Below are experts of layer 7 (counted from 0) of a mixture-of-experts language model. Rows are named router (the router's row for the expert), down (a neuron's output weights, with its number) and show model dimensions 0-255. Each number is 200 + 20 x the weight over its row's rms, rounded and kept within 0 to 999.
Before each expert's rows: "raises" lists some tokens whose logits its average output raises strongly, later layers aside; "comes before" lists some tokens at least twice as common just after its tokens as in all text. This comes from a sample of Wikipedia text that the model never trained on. Tokens count by the router's weight.

# expert 5
raises: ". ", "-", ".", ", ", "- ", "'"
comes before: "\n", ", ", "- ", "==", ". ", "==="
router,179,209,171,192,164,202,225,199,220,199,199,206,225,229,204,181,225,217,193,179,185,198,205,224,208,195,225,207,186,171,174,231,232,220,227,234,205,196,196,183,201,203,186,165,235,241,199,151,197,246,187,205,232,202,193,170,211,218,179,182,209,170,193,160,236,185,190,216,178,202,218,206,185,205,212,222,186,178,194,205,194,188,226,238,161,195,169,192,195,221,200,191,206,165,175,186,180,212,176,180,226,220,188,195,215,195,230,191,197,204,195,217,197,208,224,198,196,220,186,182,195,220,169,228,229,158,217,213,176,217,215,188,202,193,205,193,195,194,190,188,224,230,196,183,162,189,184,214,196,184,206,170,199,178,153,189,219,210,194,215,212,205,217,240,198,229,244,188,186,204,211,215,189,211,197,187,201,226,192,167,233,211,222,192,209,192,191,202,189,195,173,201,193,207,219,228,196,171,184,224,203,193,208,194,181,178,216,247,206,174,201,215,241,191,212,211,245,239,171,176,224,223,201,166,195,205,196,178,168,201,239,247,215,215,163,222,207,199,226,224,200,221,175,213,183,227,197,190,184,209,214,191,210,190,189,209
down0,156,179,177,175,143,193,203,145,186,194,227,195,217,218,177,188,163,208,208,178,193,189,176,207,214,225,222,215,190,190,189,203,211,190,255,191,227,215,204,221,199,217,166,209,200,216,214,192,187,203,217,179,205,196,212,204,175,198,187,197,209,180,163,179,215,170,207,208,215,248,186,166,206,190,209,192,191,204,202,229,188,207,199,232,178,204,200,187,195,197,218,178,195,155,198,212,214,214,208,225,162,216,165,205,231,201,188,213,220,204,189,199,167,194,219,205,204,199,175,172,192,200,245,193,229,194,198,225,217,237,214,218,212,184,179,198,173,192,186,196,201,228,196,218,180,193,198,200,226,208,193,228,190,163,202,228,231,178,202,191,194,199,194,226,226,197,203,168,187,220,172,183,177,218,161,194,224,247,203,223,197,197,190,218,202,191,235,231,191,184,207,195,203,188,217,204,203,189,187,182,165,180,134,196,202,170,202,221,175,198,176,183,216,162,234,173,234,188,194,166,190,208,190,192,175,172,210,196,198,209,215,185,211,186,187,196,213,166,204,145,208,169,188,205,213,222,195,221,217,201,204,202,203,181,172,202
down1,236,225,202,198,223,196,235,149,217,198,230,208,198,177,213,194,204,219,204,214,185,198,198,176,238,213,199,194,182,179,184,185,205,183,227,193,191,211,209,214,194,235,189,193,197,230,185,210,185,228,212,202,227,224,208,198,198,212,187,207,196,190,206,182,207,190,213,188,191,184,184,192,194,193,216,167,207,183,221,209,185,187,232,200,216,177,185,180,212,206,165,225,197,220,195,159,194,241,220,194,221,238,212,180,197,218,209,177,177,195,220,205,210,187,189,195,176,185,201,201,177,211,229,201,163,182,204,251,187,175,207,182,200,227,189,210,206,176,181,182,191,204,209,240,229,240,197,209,197,192,181,188,221,198,192,190,211,222,200,165,183,190,177,194,209,183,195,177,187,198,223,214,168,197,219,162,202,182,197,171,245,199,239,228,207,182,208,215,218,224,193,199,151,229,269,229,203,185,227,175,199,176,204,240,198,178,223,159,189,180,221,208,198,226,166,182,197,223,233,218,218,227,186,191,195,190,200,191,191,176,194,212,225,199,171,169,240,189,224,189,219,190,213,206,220,209,201,203,242,199,193,240,153,214,195,204

# expert 22
raises: "- ", "| ", "as ", "to ", "|", "in "
comes before: "- ", "| ", "\n", "(", ": ", ")"
router,206,194,224,190,193,199,165,213,176,187,179,220,201,173,208,220,221,204,182,196,216,187,235,225,184,196,218,220,174,144,198,212,187,200,198,226,172,185,194,224,204,184,165,193,183,238,210,187,225,198,209,188,176,190,199,208,229,216,198,204,183,212,207,249,212,226,191,191,179,193,168,176,220,187,213,193,230,240,199,204,195,160,200,224,195,213,178,184,208,184,175,199,217,176,230,209,214,162,217,192,207,234,176,242,194,211,231,174,193,196,229,189,196,164,183,191,199,211,181,182,193,230,220,181,205,187,194,198,224,178,197,239,207,210,217,208,182,191,191,192,194,173,134,184,216,214,204,194,190,207,199,170,187,192,206,196,216,230,159,184,209,186,215,187,201,207,222,179,216,181,205,189,193,207,229,231,192,205,244,257,178,185,169,249,204,194,207,184,231,188,206,221,176,212,193,220,206,202,211,212,187,221,201,212,171,182,195,184,169,197,177,196,191,197,191,246,193,224,168,207,196,206,210,220,232,168,234,185,208,212,196,222,208,192,176,229,222,201,171,190,198,207,204,195,170,242,193,202,232,188,195,198,224,173,212,170
down0,200,232,196,219,193,199,209,197,148,171,222,216,229,175,207,221,189,229,189,205,185,175,207,191,217,242,242,163,208,203,180,204,189,223,242,186,208,180,202,215,202,200,191,205,225,235,192,188,175,190,235,213,233,214,209,182,191,183,188,203,186,198,217,208,205,238,200,208,221,235,231,234,173,208,184,192,202,215,213,186,199,198,238,202,162,219,180,203,215,189,190,189,204,213,173,190,228,191,196,193,202,235,201,161,230,190,210,190,195,177,181,207,175,208,204,194,218,185,192,203,189,220,199,185,202,175,199,201,190,201,206,156,217,197,205,190,206,209,200,177,205,187,211,185,197,172,183,213,165,184,171,226,208,192,209,204,211,189,178,156,190,201,227,212,233,221,215,217,191,207,164,207,195,183,210,206,219,211,153,218,180,199,200,183,224,222,228,197,231,205,185,211,216,191,209,195,227,209,180,218,215,213,161,193,209,213,177,160,175,221,202,206,166,125,192,209,156,180,190,233,201,245,211,213,207,194,203,214,208,177,210,199,215,189,171,199,210,195,179,220,229,167,194,182,212,235,192,242,187,193,182,206,211,189,250,231
down1,219,216,203,236,190,193,206,203,177,210,202,201,195,177,219,215,198,191,210,213,212,184,212,198,234,174,186,170,214,224,167,206,187,186,204,188,204,179,202,195,184,201,161,207,164,205,203,183,208,201,195,199,219,219,200,175,177,214,212,245,148,217,203,207,245,191,168,191,217,175,240,181,197,157,191,191,218,200,234,193,199,190,197,238,191,199,215,209,216,208,214,199,218,187,238,234,209,195,202,224,178,208,262,192,172,199,223,224,189,229,185,207,213,181,190,190,182,200,197,181,215,236,212,183,215,214,182,215,217,193,211,193,201,170,201,160,187,227,172,204,200,219,191,171,207,210,167,202,183,163,182,182,217,221,176,215,191,196,202,196,188,243,221,191,194,178,180,213,221,177,199,202,223,174,193,226,207,193,184,181,191,189,232,198,213,216,206,189,217,177,197,162,208,206,221,180,175,191,197,199,188,169,202,241,185,242,186,222,149,209,222,217,207,197,196,240,151,200,203,208,169,219,191,214,238,190,193,221,200,227,190,185,152,175,211,189,219,205,215,208,188,188,213,223,223,220,200,209,198,181,193,243,201,181,183,249

# expert 21
raises: "(", "The ", "In ", "| ", "It ", "He "
comes before: "| ", "|", "The ", "In ", "He ", " "
router,190,200,200,222,205,190,210,211,185,183,227,187,187,202,191,205,232,224,205,202,186,203,199,211,235,209,185,200,192,212,193,191,221,186,229,229,209,203,227,189,152,176,184,202,158,185,199,219,185,161,202,199,197,201,177,244,205,195,184,226,184,186,214,203,162,211,204,202,206,213,203,218,199,180,189,185,221,192,182,184,193,184,188,200,205,201,234,166,199,203,175,191,183,210,229,204,228,184,178,188,185,206,154,179,192,166,204,196,185,199,182,203,191,215,184,192,198,189,223,150,196,188,175,194,164,167,179,205,179,188,204,175,157,192,170,238,209,167,212,199,181,197,230,208,213,202,237,160,194,187,195,225,221,219,192,223,177,223,202,225,211,200,195,230,213,211,225,215,218,207,183,215,209,172,223,180,166,233,183,186,212,189,188,169,170,216,223,179,205,146,222,214,205,204,222,246,185,214,222,183,161,185,213,174,205,194,187,178,208,187,204,200,199,199,221,198,174,170,207,229,196,206,188,169,158,233,184,211,192,191,198,206,198,194,197,198,193,210,264,170,194,229,244,186,181,145,200,217,220,173,172,183,185,199,195,194
down0,210,210,216,208,211,185,242,155,201,200,193,191,211,186,187,215,199,178,206,223,188,193,215,193,198,191,215,204,225,227,199,171,207,234,209,197,210,232,222,210,197,216,224,181,229,200,206,206,176,197,211,207,157,167,150,236,202,200,230,195,221,217,187,202,210,207,218,216,200,188,211,182,200,208,198,205,214,209,220,179,175,215,177,220,195,194,181,198,186,188,186,213,190,213,225,163,203,233,191,180,186,201,189,189,189,223,203,203,199,205,212,182,213,192,180,234,223,194,218,210,186,212,172,182,189,213,181,172,203,180,201,167,213,204,194,172,184,182,170,196,177,235,195,182,195,147,220,181,211,169,187,214,198,181,228,243,185,199,202,221,185,189,183,216,205,189,231,208,191,221,175,176,172,213,197,218,182,230,204,192,213,222,204,203,199,220,206,154,209,167,192,198,200,159,217,207,199,232,209,186,202,206,173,195,230,262,226,183,211,184,197,172,201,205,177,210,231,236,201,254,193,185,188,170,207,230,185,228,206,184,222,201,218,205,189,243,183,199,206,143,177,188,192,184,187,172,209,183,147,214,196,216,179,165,234,232
down1,193,203,228,243,219,180,184,166,214,219,246,185,181,216,213,185,195,199,218,203,206,181,205,191,190,225,215,198,189,226,203,172,182,208,224,215,247,240,219,216,209,219,178,208,200,211,171,192,192,190,170,187,208,221,212,222,204,221,233,211,199,221,236,226,189,196,237,171,183,201,177,213,250,194,202,194,169,230,215,221,214,215,188,200,218,209,234,237,207,209,201,193,223,202,197,185,177,187,189,237,211,230,217,189,188,193,187,185,213,179,216,211,195,197,220,203,214,193,214,206,203,205,220,180,210,220,226,187,217,175,200,193,210,187,185,189,222,242,180,198,186,222,207,191,179,207,187,210,202,221,216,204,226,167,197,213,191,204,209,177,205,248,218,192,234,188,191,186,166,201,169,183,215,180,220,196,141,158,182,209,179,180,185,214,194,163,186,206,194,225,183,225,165,214,175,204,203,208,202,202,202,185,194,226,245,213,202,162,212,175,207,211,187,210,208,230,204,192,195,200,199,189,208,194,163,186,127,182,165,166,227,178,189,174,196,216,216,212,185,204,223,168,207,222,180,218,188,239,193,178,186,191,209,182,214,182

# expert 11
raises: ". ", ".", ", ", "-", "in "
comes before: ", ", ". ", "\n", ".", "\n\n", "-"
router,233,193,206,220,193,202,191,224,198,212,207,196,198,196,197,213,201,214,199,197,187,184,217,217,199,165,221,181,183,228,198,190,233,178,196,221,200,167,176,214,237,205,289,225,215,170,205,243,184,200,211,196,192,230,189,215,173,213,231,194,197,194,216,177,206,214,209,169,213,206,227,213,212,209,211,211,200,203,182,196,201,197,178,178,233,183,204,194,197,227,192,238,207,216,190,196,226,246,164,200,215,218,195,193,166,213,189,168,234,210,175,204,174,219,152,225,200,207,193,208,174,177,214,193,204,177,172,203,203,200,205,168,191,229,215,207,214,197,219,185,212,233,177,204,223,175,204,206,222,186,207,181,186,193,197,179,226,235,217,219,213,198,202,194,227,191,194,180,206,228,192,202,202,242,192,248,207,208,180,153,216,198,214,201,193,210,196,223,157,218,235,210,183,214,211,147,216,203,217,203,186,171,196,208,175,183,198,179,231,188,224,199,190,210,222,228,226,186,173,199,215,183,235,200,192,174,197,226,196,188,211,210,158,211,213,182,210,214,208,193,210,175,197,206,212,172,236,203,226,206,168,191,200,179,224,245
down0,200,199,215,204,200,211,175,175,230,194,189,200,206,203,237,182,202,207,193,186,173,190,199,204,169,201,192,198,199,199,214,173,191,208,223,211,208,229,197,203,210,226,190,201,217,185,188,172,196,216,165,163,222,172,216,182,192,185,178,185,191,200,182,207,225,169,214,247,199,157,197,180,186,169,197,190,218,191,177,224,143,208,227,204,195,224,188,205,198,219,185,224,220,220,207,229,158,180,209,205,214,194,199,193,207,196,233,168,200,211,226,193,193,221,195,225,221,176,167,211,203,194,183,183,229,234,204,174,177,208,212,229,201,222,179,231,209,202,203,208,205,153,205,204,194,225,222,214,196,185,199,197,209,185,196,210,208,176,207,181,171,206,203,220,244,209,209,235,209,188,163,216,236,208,213,212,190,183,205,196,171,162,230,159,188,182,199,190,199,257,153,181,186,185,197,215,209,174,197,208,220,180,193,193,219,221,180,204,207,170,176,185,210,163,203,207,211,213,211,164,187,209,199,232,187,211,218,231,185,200,176,188,188,183,187,191,244,226,170,232,183,161,186,229,201,206,215,171,236,169,166,182,229,219,203,222
down1,229,196,231,195,188,204,212,181,192,191,178,185,164,217,207,204,178,188,212,178,192,192,216,204,206,207,177,224,229,195,219,211,174,205,161,215,201,207,208,184,206,176,182,218,204,198,199,221,225,167,192,177,190,180,197,190,223,194,214,228,179,214,205,201,176,161,258,199,169,228,205,190,236,193,190,231,221,160,205,160,188,213,188,194,224,189,215,189,221,202,194,233,175,209,206,223,225,175,169,186,219,173,224,203,185,215,219,208,185,231,181,213,185,153,205,203,174,200,193,189,192,230,204,199,207,270,212,221,137,183,212,193,220,179,220,217,227,229,205,218,194,211,165,183,201,187,197,197,200,202,192,205,218,231,251,209,213,202,202,227,222,228,206,187,208,175,235,221,225,203,189,221,204,192,198,229,237,231,196,200,153,201,216,227,200,217,224,211,180,204,203,219,189,211,202,172,186,182,212,222,193,213,209,222,219,200,243,210,233,197,226,214,189,209,206,186,162,177,196,179,183,205,167,198,204,185,197,180,213,197,190,216,208,199,199,194,183,226,189,195,228,219,188,217,179,174,190,168,190,208,221,185,199,204,248,175

# expert 6
raises: "in ", "a ", "at ", "on ", "the ", "to "
comes before: "the ", "to ", "in ", "a ", "by ", "as "
router,216,186,200,201,191,194,216,210,203,196,221,162,217,206,196,193,213,196,221,191,193,188,220,216,210,171,205,149,208,289,189,209,226,189,169,196,211,170,215,230,209,212,255,241,234,186,194,222,202,218,190,192,176,230,184,227,187,216,252,180,210,201,193,192,206,189,180,177,175,198,197,178,200,176,201,223,225,206,183,198,175,169,177,182,246,182,217,187,200,211,193,227,230,215,218,181,198,236,200,189,191,212,214,180,188,199,197,176,211,214,186,237,175,208,187,222,205,213,214,203,202,207,198,204,193,202,179,173,187,197,201,181,206,223,186,210,206,189,210,226,215,204,215,202,209,226,171,188,205,224,223,215,204,199,234,195,210,195,208,191,211,233,195,209,181,117,214,191,203,215,198,188,202,187,172,223,207,216,193,156,212,186,195,206,186,200,203,195,192,139,211,209,195,194,199,177,197,213,210,206,187,210,202,209,194,224,217,210,207,190,212,201,202,195,208,180,204,182,157,200,217,197,216,198,169,185,183,203,184,163,211,190,183,202,210,181,205,209,206,199,190,218,160,225,213,153,211,195,197,221,215,172,162,189,213,270
down0,197,202,232,176,195,206,198,217,206,224,180,204,199,205,199,232,181,167,191,202,161,195,161,218,166,222,221,208,199,261,200,201,179,204,185,190,185,209,198,200,185,208,195,204,213,192,197,226,227,182,221,181,224,224,219,189,201,204,209,201,210,200,188,183,180,185,175,189,205,208,197,207,187,189,190,243,185,165,186,188,209,205,248,173,202,200,208,193,185,215,211,174,238,248,236,190,227,187,177,178,207,184,204,197,222,218,205,196,162,218,234,218,150,199,212,188,224,231,233,203,218,202,183,208,173,178,199,189,196,183,191,190,202,247,208,169,195,200,212,193,204,198,192,227,185,221,201,219,205,218,200,216,192,190,174,185,216,196,170,184,202,199,222,195,161,145,192,201,205,215,217,193,209,185,216,215,230,188,165,128,191,194,176,213,208,181,219,181,194,222,222,232,196,210,223,183,176,211,224,214,204,197,213,226,192,288,211,213,209,209,187,194,229,194,218,205,183,212,196,216,209,209,222,192,153,217,169,208,173,180,235,183,200,214,204,190,197,200,210,186,206,212,220,214,176,199,182,179,196,199,207,177,195,202,186,237
down1,248,194,174,193,220,185,197,218,216,202,188,197,175,215,178,219,177,202,221,200,187,209,206,165,226,197,224,174,224,210,191,189,193,184,213,172,201,196,188,171,185,209,214,187,175,207,187,221,199,206,184,190,176,189,189,182,200,235,218,197,207,218,175,197,193,204,206,195,180,223,220,167,225,170,182,191,144,206,193,205,201,183,183,231,237,185,213,175,158,196,238,190,215,171,181,197,201,185,187,192,211,227,170,193,181,196,189,185,165,191,207,221,205,171,206,217,189,199,200,210,193,188,193,185,193,191,166,192,200,192,206,217,182,215,214,217,156,176,214,190,200,190,225,174,186,202,161,221,218,188,199,175,199,198,183,193,177,226,191,168,201,194,196,149,213,186,197,200,212,188,168,169,201,205,221,175,222,193,187,184,218,186,187,196,171,196,170,196,201,213,184,168,248,189,179,184,167,171,166,188,178,217,183,220,174,242,183,204,183,193,190,215,176,242,211,219,206,222,203,184,212,149,214,202,203,223,198,179,144,208,198,178,198,183,223,165,197,245,153,174,200,193,217,205,211,204,215,215,240,215,197,165,161,218,191,192

# expert 8
raises: "in ", "\"", "s", "and "
comes before: "| ", ") ", "|", ")", "1", "0 "
router,196,206,197,197,218,193,236,201,194,215,181,147,224,204,190,196,162,212,240,223,183,197,226,200,189,217,222,195,180,238,208,193,199,224,171,198,167,206,202,201,239,215,217,199,211,200,216,209,236,243,189,180,212,191,214,149,167,201,194,219,207,179,214,172,197,184,242,169,218,208,204,198,215,170,216,193,209,225,229,194,198,205,222,199,233,185,192,180,220,168,207,196,190,178,177,200,187,162,211,183,203,229,223,175,177,228,209,206,164,232,191,231,225,195,187,196,230,215,187,179,165,187,196,166,240,210,179,163,179,189,229,203,182,196,196,189,189,178,206,197,232,223,179,185,192,196,198,202,181,220,202,250,232,229,220,216,181,248,200,186,156,205,184,201,236,191,205,187,225,224,176,185,208,216,224,187,202,195,191,193,196,193,190,195,212,190,213,203,198,209,194,190,171,149,230,181,199,207,220,191,215,195,245,206,197,188,211,190,201,194,232,187,218,188,207,218,209,236,180,193,205,198,172,179,164,217,214,219,200,221,213,195,205,209,248,208,186,214,191,198,164,220,193,208,200,152,205,197,198,212,177,201,198,187,219,200
down0,192,219,179,187,181,145,211,194,208,207,194,230,203,199,177,184,197,229,214,206,183,210,214,213,203,212,201,231,205,157,192,194,181,208,197,226,159,224,214,207,184,209,199,201,190,176,200,194,189,216,185,218,191,181,228,161,182,192,219,170,186,220,231,174,186,171,188,164,196,233,195,219,192,159,220,192,238,200,218,154,214,199,186,213,216,185,205,197,177,244,169,185,197,176,210,197,182,196,216,177,199,210,189,182,206,230,238,199,208,229,181,232,171,173,195,210,235,196,212,182,214,201,193,182,195,203,196,207,184,206,243,181,206,168,183,206,230,188,194,184,194,166,193,187,184,192,251,195,172,200,170,201,239,226,220,205,197,194,235,185,200,161,214,188,177,180,202,232,219,175,210,199,153,184,222,201,204,188,231,220,222,229,212,210,181,177,207,160,204,210,196,197,180,222,205,214,183,240,185,190,202,160,205,176,184,210,208,190,230,257,214,171,190,191,188,175,221,230,207,218,217,206,174,189,203,195,217,220,184,191,211,186,234,185,212,189,186,196,188,215,181,235,195,199,195,173,183,199,225,208,207,166,221,194,214,206
down1,195,202,200,201,197,228,181,221,194,175,228,178,198,219,222,225,225,209,217,177,237,184,207,204,205,191,217,222,137,189,168,204,200,188,178,211,210,214,209,172,191,170,156,206,213,199,224,181,206,196,249,184,237,152,205,186,184,196,193,237,198,184,203,211,198,216,228,211,187,180,196,190,199,204,227,212,206,182,218,239,200,189,194,192,188,168,186,206,196,156,199,220,177,196,201,189,201,189,232,208,212,194,131,224,201,189,186,175,220,161,201,177,203,198,216,188,214,206,211,211,239,196,222,198,160,207,178,223,190,200,155,221,203,176,204,242,208,216,176,204,179,198,193,221,171,189,207,179,170,211,191,209,196,206,208,194,186,177,227,171,182,201,236,187,210,219,214,241,167,197,190,188,174,224,179,200,199,226,203,229,193,192,232,196,178,177,220,230,211,199,202,195,194,167,189,195,203,228,221,197,169,223,212,177,192,130,182,154,227,210,189,186,182,204,199,209,209,170,189,214,204,208,167,189,220,200,204,183,206,194,184,185,201,191,194,195,173,212,179,197,214,165,202,186,218,216,230,202,204,200,206,181,219,190,168,209

# expert 9
raises: "-", ", ", ".", "st", ". ", "–"
comes before: "| ", ".", "–", ",", "|", "; "
router,203,180,181,207,185,191,240,221,223,214,213,180,223,211,184,189,200,179,189,225,196,182,191,189,217,232,225,188,185,284,208,207,186,174,177,197,201,187,210,215,224,208,140,205,211,164,198,207,197,199,203,201,227,226,187,201,184,214,217,194,221,193,163,202,228,182,187,173,203,225,199,183,257,196,207,186,174,186,178,207,187,185,197,182,250,181,221,208,211,219,216,246,203,230,192,212,187,221,235,215,207,179,196,187,190,203,209,213,177,207,175,225,239,220,182,198,211,215,205,241,196,162,177,200,222,223,176,212,190,222,192,203,205,204,217,217,215,172,211,208,211,183,199,217,216,207,231,197,215,231,225,197,206,214,184,211,199,190,184,203,219,224,209,212,176,156,235,228,225,185,210,214,187,204,204,202,214,208,210,182,221,196,228,190,214,159,208,209,208,208,214,202,199,200,187,213,204,196,176,151,159,217,168,195,205,205,190,235,217,194,202,191,209,204,193,223,235,174,191,226,199,202,226,183,220,202,188,222,205,180,200,193,174,205,192,228,169,228,227,207,189,177,206,199,225,157,201,134,190,198,209,180,205,198,190,196
down0,216,193,178,180,188,224,222,165,206,194,194,198,223,198,257,211,199,186,219,192,208,187,208,235,217,175,215,199,201,168,213,212,221,231,237,201,165,169,200,228,216,248,214,194,192,201,200,207,173,181,145,204,206,156,169,208,201,213,192,206,210,225,231,163,198,173,212,232,184,180,199,242,199,181,173,200,205,207,188,180,192,184,220,228,134,200,204,221,170,194,196,215,196,207,178,212,200,231,215,178,222,195,195,214,188,209,214,207,227,206,186,163,217,189,200,233,202,215,213,209,181,185,219,191,229,232,173,192,227,197,197,193,156,182,182,210,185,197,215,193,225,191,210,208,257,212,215,219,186,187,157,225,195,149,194,196,252,174,228,225,210,220,186,204,234,226,191,194,198,202,208,189,209,208,221,179,192,187,227,196,219,175,205,185,187,219,225,170,209,226,212,173,171,206,203,185,214,197,203,208,205,182,200,225,201,176,206,219,182,206,183,192,235,191,208,185,190,215,219,176,208,205,168,188,186,199,223,180,229,188,199,185,239,194,219,208,226,206,168,202,210,185,192,212,190,216,187,211,184,195,188,199,204,224,196,223
down1,238,192,223,233,199,217,168,179,180,168,179,200,201,175,199,227,189,206,204,203,165,218,201,209,209,192,200,223,181,258,186,215,211,183,181,210,199,219,220,170,197,202,172,207,191,198,217,216,211,218,207,204,176,218,222,225,217,228,211,218,171,219,192,190,189,228,181,211,190,218,196,197,211,202,214,246,216,209,207,154,203,191,169,182,188,224,217,177,186,189,172,198,205,202,199,190,195,141,227,161,201,208,208,187,224,211,175,214,167,174,216,169,198,164,230,228,219,181,167,175,224,214,174,215,208,207,218,219,192,175,201,197,209,202,195,186,183,188,215,210,211,237,214,155,218,172,171,188,206,206,198,222,223,192,207,238,184,220,179,214,189,201,187,203,193,182,185,204,200,181,199,184,200,228,175,219,202,220,199,178,202,211,202,204,203,173,230,184,208,218,236,213,190,205,202,169,179,214,181,171,209,224,191,224,202,236,184,192,222,174,204,189,238,210,155,208,161,190,171,210,187,199,221,177,186,233,207,197,216,182,184,207,175,144,205,195,195,224,186,163,219,178,202,201,183,192,210,183,194,242,200,243,170,180,211,206

# expert 14
raises: "in ", "and ", "on ", "for ", "(", "with "
comes before: "of ", "in ", "and ", "for ", "to ", "was "
router,191,208,177,226,209,193,221,163,168,174,209,213,199,174,189,214,180,213,195,205,208,200,198,189,188,198,178,179,208,181,194,186,203,203,177,209,202,248,185,181,205,199,196,198,235,219,235,185,204,160,188,194,219,158,218,201,233,154,187,236,187,164,179,197,213,201,239,225,215,204,214,206,193,230,188,216,200,200,185,158,236,185,190,204,159,236,195,210,214,199,178,162,195,178,205,182,210,156,158,198,229,188,215,179,223,224,214,233,176,186,196,210,157,188,210,223,213,184,188,199,222,223,206,198,178,200,215,222,186,190,218,211,211,208,230,153,190,211,209,180,209,203,221,242,169,185,212,189,220,206,197,192,204,207,179,193,215,212,191,173,180,213,189,195,223,222,214,204,236,223,167,217,185,234,208,205,223,186,200,204,213,225,189,197,218,215,208,192,180,235,188,202,228,178,184,196,188,201,179,209,166,194,196,190,201,215,180,208,210,207,168,163,214,191,188,205,207,208,263,189,165,183,209,188,243,179,215,197,212,210,177,233,167,190,226,198,187,209,228,164,232,193,195,181,187,199,217,176,186,200,180,226,200,205,207,165
down0,191,201,173,198,177,209,212,218,183,175,221,169,191,186,215,196,199,190,242,199,186,204,151,209,229,221,200,232,182,192,195,174,248,214,219,182,183,205,199,227,190,197,211,180,232,227,218,229,193,188,225,187,201,197,207,204,164,184,207,210,198,209,195,196,217,230,196,219,204,235,168,199,198,232,228,185,175,192,204,220,204,213,212,203,226,179,198,166,200,195,226,167,191,224,196,203,180,191,221,226,175,204,209,185,232,190,191,162,205,234,226,202,196,228,195,220,239,186,198,192,173,225,200,198,204,201,242,199,219,214,209,243,156,179,208,224,199,174,190,168,227,215,191,212,232,192,224,210,205,186,191,206,213,216,226,220,197,192,198,217,181,195,237,181,208,156,197,204,181,216,199,216,202,217,185,191,149,244,191,189,222,176,205,161,172,186,192,203,197,204,192,185,216,217,187,202,189,192,231,178,224,206,159,171,195,218,192,169,204,181,203,203,201,214,172,210,200,224,197,214,187,207,178,225,226,196,214,248,187,224,210,221,205,204,239,216,177,200,158,208,208,207,210,198,217,223,211,192,256,192,242,173,219,193,223,208
down1,216,194,187,221,198,200,193,195,234,185,195,188,177,242,224,221,169,208,212,181,180,176,173,184,163,202,182,209,224,228,193,179,229,198,195,205,204,203,198,183,211,226,187,229,171,217,220,217,205,228,197,204,219,194,212,221,199,197,206,211,214,222,204,232,179,224,197,222,216,189,178,185,175,168,217,202,167,209,238,182,211,196,190,213,196,206,209,198,199,198,205,253,174,210,206,194,206,210,220,175,195,195,215,198,212,213,203,171,198,174,187,212,182,173,214,208,241,232,213,199,215,174,209,207,203,201,194,149,203,174,186,204,218,221,197,188,193,189,205,241,185,231,216,194,219,186,198,168,196,212,231,194,176,239,196,222,169,202,207,213,198,186,181,205,166,196,227,180,229,182,206,216,203,203,202,177,201,200,217,188,207,233,179,201,209,216,169,240,205,189,178,208,209,198,210,230,169,150,228,219,198,220,219,222,203,216,218,223,180,241,216,206,209,236,219,191,214,187,229,218,167,197,233,167,156,220,188,195,217,190,179,185,194,213,192,171,206,200,218,179,187,183,175,141,172,206,220,199,142,236,218,201,210,220,162,190